Experts of a small language model.
Size: 13 layers, width 224, 67.8M parameters.
Experts: 160 experts in each of 12 layers, 64 squared ReLU neurons an expert.
Below are experts of layer 6 (counted from 0) of a mixture-of-experts language model. Rows are named router (the router's row for the expert), up (a neuron's input weights, with its number) and show model dimensions 0-223. Each number is 128 + 24 x the weight over its row's rms, rounded and kept within 0 to 255. Numbers have three digits each.
After each expert's rows: "gets" lists some tokens that make up at least twice as much of what it gets as of all text. This comes from a sample of Wikipedia text that the model never trained on. Tokens count by the router's weight.

# expert 138
router:102098117099123132137138122090103152175120133139151126102179092137144120077127116158142124143118149146155118130110106130139122090138080122114108086133084162137138153117092113156111108137107130134093114153136126113154123155130118132143114157132144165124164099158134142155170079115118131097148111129160120079133135109108127161097103108159118126106193114143111181148118156121173105149122113132121100167129160072157120137149080122155103156124122118148117126130136131138120133131135082153090108112121078123155102152117097123117106136136162079105132138130084134136158127119121095136064116190134114150115147138108106091084103167101138145167112150119089119110140168133146151119143
up0:125133086120126137106145149115134125118136102099142124100151108131105134119116143118122080102097126091137099149141129128124153213162088180180124112107117136143102136163136065133107145099057116135100109148077142130156127113115133125182104148145169125110165131130163097134157163126153127121190102126118099093121141154135143154113104131109133146156101107120069141140145128121144083157140132115120125143145128075097156119135105131151104125117121098124100120143100152135146166149147092105135116148144156152114137139182134101084119128115174131080156133134133130160083161124109111181139103110114132135124117131165135127138107152114155127146119135123123136151144174144149136104122
gets: " |\n", "\n", ".\n\n", "\n\n", ")\n", ".\n"

# expert 23
router:121086131109107111147157124117096162144159130093140109115179125137127131077101093154131128144144155131122144124125115185157107143155113132112122094141125140150126161139140147144102107161109146121054109143136135128112148129128128107151111162104117125100166107143113143154154098130133108070132103100160100090134166120102179155115098131141079135095171149144146138149143129119120144114128135117123139145135105120092095129129096091125099144127115118126126143137103149124093164138103082142065130136109115124127104134105110142160128127077153073129149105110093123131123122133124120126083088135108097158128119151086121115083100150041139164122106149102077107132134138125160127102133
up0:131122117146110132139134098181129168185096076072118137123131109121122107105135131131148174089117113125120128101123096169154116119151077134120159116138139127172049150128072151127087131087115132139143166159098150166115178116109136159155136136134131149164145104125169175138155096154123114113137122100144154111108111138103138098148147097146161138137108121162166123142124136153104122117112128132135122100112121105096145151091124108130177137144119106138113110143162131115146076150102138117128126101119136169118130160143081125134089120154140136150123111114087138139095153203158107126128098135103161121091139112113131141105126150154130114135159136147098123115133115136139119179154
gets: ".", " |\n", ".\n\n", "\n", "\n\n", "==\n"

# expert 43
router:075100132116117147130119122113123146167140132131185111140153125133136103113088121159115163113145129142120099134077101154162125112143055143140103079147115153145133134103152131129112085152104158146087108147157147145141133162106147103152118160125137158143182125170148133155134139105164107040140126111167125098140151141093128154142127088141107127098147148159107161165129131110142121133126129121138158135152160115087114151113079094159122104150103163167108127098098135141145137123131107195121131117101105084141128110105121133134136164115137102115144110115080097167124092109125135123088112108126141130131141173166133119095107150126113136125105161121099116090108149136130121140133
up0:116131169168130138130120132137165129133144149117101142114150155140104110153146104126157100117117132133162100142139091129102166078127113131149162116156140144164166173091150133161102104108124153145137149126159146115100101151110180122163126161112119126113082087073101137106098145130130112122110130122085130083103096176101133117119150094162154139163152096146124182146117107086138131139090151128148135142107137081149118164109100155130135151142134160108106113106134136136108159153091125107123143117132136117171121117083165121127095137105086123111128083169089106138165077102119123108076132171156138124091151138150153124147121150149131129141098139154112160138121090131103130145099
gets: "\n", " |\n", " ", ")\n", ".\n\n", ".\n"

# expert 151
router:128112131141143103164145135097106179108163139117128122126138170128127127085128109139141128092128195113165130126110120127116108129144078136115122135156139099162119151103168119161099145132097155116113123141138118126167168148157151134152103128145083177154119124180126155148152086140097128098104143117099132159142125149128124150131135130113106133117117205142140123142111150099143152117112071121121114154140142101138147117092150107135136142125087130065176113122139105146100162161124143140117109099079133107131115180137130186138140141114165089133074120114117120154145152119139108089121122122142125150112126158125124161154114086070156124104091139124110122160128120119115145114189
up0:152149142089123125118160140109149160109138131115116154135156132151136143097174115141147145116118148112101080147153119111144131151157132124180145169131113139156153124111124115142119140140138117123116145124099090157169121136153170112139130116141124131147123182158112094155143154124159122137094125151113133198141141085117127136156161127139083154121149160116127141129105105114140144143137145137152185116138153124088134148117080116140154133140130099113187146112129149124096139148114160170107146143139102069135092108110095161096140149174136123121190118168125168132150146173117099145149100172110098123154098110126105099148091100120148087153100096123146102093114088138104161135150
gets: " he", " it", " He", " It", " who", " they"

# expert 122
router:119136103135137103092129131136136141168151141101142159100183097139093141101120120134090151102108156139159157124099122166105140114117076161093124152177115177118097143122138166128168139112097156145109122144119101103160140131130117153194102165126109128125132108088103154156139124102101085101128144136127150109117141150110103101157151144101095131090142168139104126174138147130121150120099136144166182135140143110133096102079094122143131094125139149127160110113140093133092137131110101095113084115135118147127131159117121138184121163110105138152142145152093093141134109122126117130134170110140100127137127134084158124110124128107185153111120132118126137143142151119188087077148
up1:150106094063139108121133143116161148112109113115114136084110129117127138092117153091134130157134107135117108144123115144068175101151111119127092151150081061139074147158121162124135101146134096124080150119162110115107078121157142114118112131170118114124168106134138170135105124099143115085137113135137147142162156172112108151187149144148128094121138080128106144152107173115140134128141122144080184113145161125107130157097109173132103136128135120137160129157116119135176110124137125109111105117155103135118105164137174120139139159101122091098128127168132131134105115136136131137142127089129112152097091139143163152117126146175152123139124138115155105090139143132152129091090
gets: " (", ",", " \"", ":", "′", "("

# expert 123
router:117147116110132157155143127094147163151120114141124100152180113107154173093165085141168102119103132139123120151092111156131085103147107129112145155143125082137095182141141118151150098132100157146071088091125147123151154121166148105141125136098106150119100130120122145141120093107112126119090112101129154122133144146123136135172112102143109160139105134157117104126117094147130139115071112132158151129161140132143094154148110128170073138168123110135128151093170126140119147105163090167113087119105147126111102103078123144111096143120150088121116113144074094113122160107125106135132138069111097155123130151126112150125118116118113107117122130108102098166120172105152102079155
up0:118121115167103119127146154121161154176143110145132186155194103083105150150111129153148092081116110165126124135155131144131130122103101085106130173137086084081158127134166092127135092118126180160117138126144134162111134136106160117143128146118109098099144146135100160145142133149173143081111135153101132144141123116124128116123147108117147170168076121088131079096148132176127155111112104167144139108151141101114092149109135136126135133119151140138150152164147141147102126143106111162102115105080081138154155102126124168112124129072140114125123126148126115084105115098143119162114108134120096139151132096110108111156101108110141113104127116136095083118137145087143142122114
gets: " B", " R", " P", " S", " H", " K"

# expert 61
router:097122113117131133126124177081106141149178144119177089118135152176149134104068119123127149098120126157122155148077137174107113112152119129127111135119084116157142133112152132121121128148147157158099108110116121106151152180110150108138141135124108143109133111121109187141164130107198094102102127130150098067115181131129157160111163095129085111101138119126095118131138125120140157156114098118115138140158121131095115156084092075153119128186117150119107154087130117160109139083131111144138157099113122103132141123130104150116145155139130112111125135150126088142132110109134136144116074152161127145135121168149119149129093108112118132128077166098091115119135142158121121105110
up0:113136115160165121107090144164160154121121155121132101116117112123148127125129159103106161150102129143107120111085116132132096092134120147155153155161129152099119138102111047116114128130098123087117127137148179131123115092112177156146127080160142144137158105129126126129126049100141128152131122090145129142100138143137080112138177087158153098123106124135117174137112128102124149128145112109126135119119099126150178084103184097147133103160111113163130157121120157113155115104150108162139155150165154127163102159145121158115121117106098099128096130109136151143115168108117121097131107150111136123143101169098170143126111109141124126094124089090139150099104154134170160115157
gets: " ", ".", "3", "5", "%", "4"

# expert 94
router:115104118115139133123171095171133101142134124123141120133164127167132141099125124170133113123157145167141147137109119143149151124165132168107101113171133185135069127113121144140153138139079175149121114137103100134110174135152145111155120114133130130096149092089143175179154131123138096091127130107139139057148109137147160176107139115155118105102156113188129120172166104168135157153085169114136159113148145126085102120146133123138099116134105148106128177123123121141137153130113122152111140094150155139144120153103125136171141146155148103171155117156095104148144150121125114125084111100129108115160136145143166133124125154126100155120113150146107125154146133080156109132176
up0:090104094161143135117130122159119118190122113072161127139135098121120155116132144154123080122137104145123109140157124116147119112068108145134153143146135171060102120137137102132130121120147152123093135177152145118095149087110160159121142150143106147102161119147136134140146105124124182120124121098132102108138103120130120159152132076129115145122134137166155116093099118110140127125100152147097110128109086140109141148083076128121128125082105121083143141142112108142127150140137144146113131163128125131141134104047083155144125159103074072168111159140107136134093148110152122173111152141144095110135117132139102141125160133109087124081109113129092107150141147128090151134129
gets: ",", " /", ";", "+", "–", " &"

# expert 106
router:108110098127130149112136168130138179116134132086123107126119123121119158111115106143146144124156134169198167070091105137099139150180101152138105096135131094148144159141138116162116112086128135102113088136113096137126163179158175153151062115167119134112137135105143156142150139159164109103138120089144130132114175107164151118135127132112094132111163141179106077176141107154142156138140081156135127153138116138091119131081129141152120134182115130120141146161148124160149123093147128150124110118146144136136106150083097150103131116115115114135135113155110090166134113145138153160106108100146118137135153157095137139117133126113171144116090121149096087105121150132108135120115
up0:127085129132142081139091134135171125138120143127150115131131139141142108114063065153125148133147118112139103160130106124132151176132170127153159139123122157124139128112104172148130142188151146119110089105151152135139123130116130134107119157123092131109168125072122071077122148124113136134148123119111120167128101082123139131149114118131118131167166088108089118144107155133121162126131116120142140109133134160129153058111166108165165119145151096201148162147138100144086129134127113149169131118128142136107106119157108142105102148137119117145178111137152145134092095178137085147145105111098126112128141144109145170140115123152143159116101142134117096159150137080154132158110
gets: " the", " a", " The", "'s", " his", "The"

# expert 33
router:090109090103129104129146156095136156149147096102128105098152131160128150107124092150124147085149143178132153151111105159150153106139087160130118093134177109158067156102162162122124108140103145097099104144134186156140123154109162116140118147178124145150126123153131125151151098148139100102108114120161132095123159154095100156067136103121115143102134171146108153169131139116146151137120095084146183138141110098106099123100131120159101103145112102120153150100058107146114157129119114162100118101114122078131116161126107151146134148139139120163119114138111089146115134103119126102112136146132111157092097146106106154108096146106109150132113167162122116123137119116143118113124
up0:089137126157135095122135125117179145105142100149132109147157113131128149149101099118145095102152151134184123070106074113182157161133150134130125160138134136126131144146080171107145129147132144140144096095098141183139146121131120128090144150089093138092152092094176121163113130133121126101121114104154122117140148158133157093096124133120147139099138167131119163159114107148102183134131144101142154140134116131130101171171116134131183120119117103081143111109142125116114135116149136125175102072141140141102125122121089089160139120146079112123117110120125122134110149118155117162103148107106088114140122145120126113130176154094145129100128108143117126087086163084102110154105
gets: " |", " |\n", ";", ")\n", " was", " with"

# expert 47
router:114109103131104118107125126057121138158140147089114115120174111116120130092113106154115141143169129154145123076124128154106138158155099114113110123165105148101113132147117162151140102122095130138093104095134141107175098124134111136170087176115127118128139120155137145155133140134134093118135140124138145106144141123149110126145125139171117142089160101142110167181152161129135146106106115114167157151158136108158129099095106103152109105160112128106122118111128130121099145100113074118099093153114095144102119130114078123167131157100121120127134126161049110132150117158109104117064127123132109127133126134103159140104059166092179113142092145118093148113123098115148156105143
up0:139111128149134152117139151137127141102138149121082082130147160103139106147134099111158115106184170114104162122117080150151105135108120129125139162159121134110122126105139140123151139143112144110133113121136170118157133110092171154107148178136135178131141132148161131125135121168142147107136121150079145127086103159163137178184131127113115118081112141162079111154163155129108066142121121101109110112113100152172155152113143096099142132127156146116116146089145078141084170111124147178087143144092091140123161133141127101170151091106148105138149134112117153157095150133098131123119118095127091120124093144121111136141125129122119115124098149133133147169159125109104078095110
gets: " (", "\n", ".\n\n", " \"", " |\n", "\n\n"

# expert 2
router:128115132090125147134164138081138116149101143134120109125159090154155149112154090129162111151106143112157121134133118166129103142133114136088131112127123103134083151156127124152121095107111144109068128106127156158143150114119194101120117121088115142174118137141129126163127119111115097122106122091108153075111172117125154154143136110142122145163119151143147091129133098130138128110099129129157175131151158149116098137131077142165093144176122103131127131083139142132114143096115091148093093097095121132094086148067095146137084150106165105172121128153083106149146134130150111119126148135133066175116136149149137161107099110109121133130120131145087103161133130105157111090157
up0:157128125128133121160125139083134105105115110106130136071150104124119128155164114153126151126090116134121134163109146157109127108129101136141118145118151108132126113189143156106153133082139130122098177142080143131121098108125121155174104160141122143167151127122112141174172162142141116151099130128111124146164132095100145124120171104151111143121144204103141137131114108113146114114100115117120168129150174162122131146131121114152123135103119061110129103142182070151127112131144103092125111070180124106133143104100138094108139106131112095092157130147112093135115067146135099109151150141126104114119118163139086107130116129161101156150113140121151103128140089172105098118126
gets: " S", " G", " B", " P", " D", " R"

# expert 73
router:122063150115146172113140158055126137119172095101127101119107121167107168132119125131136128084087110131153173115107116138139127086146098135081113126163104124144136134151130148098157095098131157139087096136147175104134187155143145088193105163100080115146147131107122166148174119133158123117155130080135105097116163134105165131135128137141122129147158152148157116149158105134122143155119131129154132189147143126125138134103118131162123145172124117107121131105128111137112125120129079142140138111137132108145132104111107122146142152128148129108136151140095143121153113150176153123114141136120162120142109141126119138099089104087119133127082174079116120105124164105118092122151
up0:171143156112121083177137169115123120139144127109107136144126103159109102064122118160124159134132132074187179145140064116109124114146110135112101153151137170119129141097110110128150144154124147131113115115126158140114184128121136143131127144119126216129135097100116158154115104105117114110116126134156152086067136135141164129120121136120104133135139087104175099139169093119119131128137130120125130165175153154124124139125173140126136114164148130116157125169127121118162163172132098154150142103129137159157162157116163110169130125122157138114140150103143194126151123132159135085123167126140131109127108129130127141125091113092103117173132101143135119119111168128134123102137
gets: " ", "–", "9", ".", "-", "/"

# expert 127
router:127089088141152134087155114064128107147163102100134138102156085122116140120091115152114110128116137147140146103089116126135146166155144139113096142144138132108115126137116136165161092137086147136053110099078155093167124149130124118199090147124077114070137106095125157181143137127136127125144100121130141109121142139120160098132119132147121128101138128162123127201147114144156151132092148080145106160149144120118128104104128141150135125147117133111162135101127154117131126107128058110100096136126114152125105174132105090145130132104122101134158111135087091113127111132125138119123107091125100120152128150101167147114081156108141122119097125120139121141113117102167158129157
up1:097151096164118158134134087151096132159132090101144111166117131173119158178170122131123125110147145141108178107112135116122146101090123132120076052176129098114106117128085111139126149097093146139151156163168162111111120129148125133122156087107084129114128144092117128150140144081120138097150144114088176101078144123123131119134150134138165139135127137145141126127131144121160130071128128149152118104142149133176163130168064104145125139110150132132113125119101124130152126115114106117097096154115167145115142082081078147083122132126136141094124127111125102115109116117144118145168152120130136135129195108118133147103090134142127108111111147126168099112155115139118123113118
gets: " (", " \"", "–", "/", "-", " $"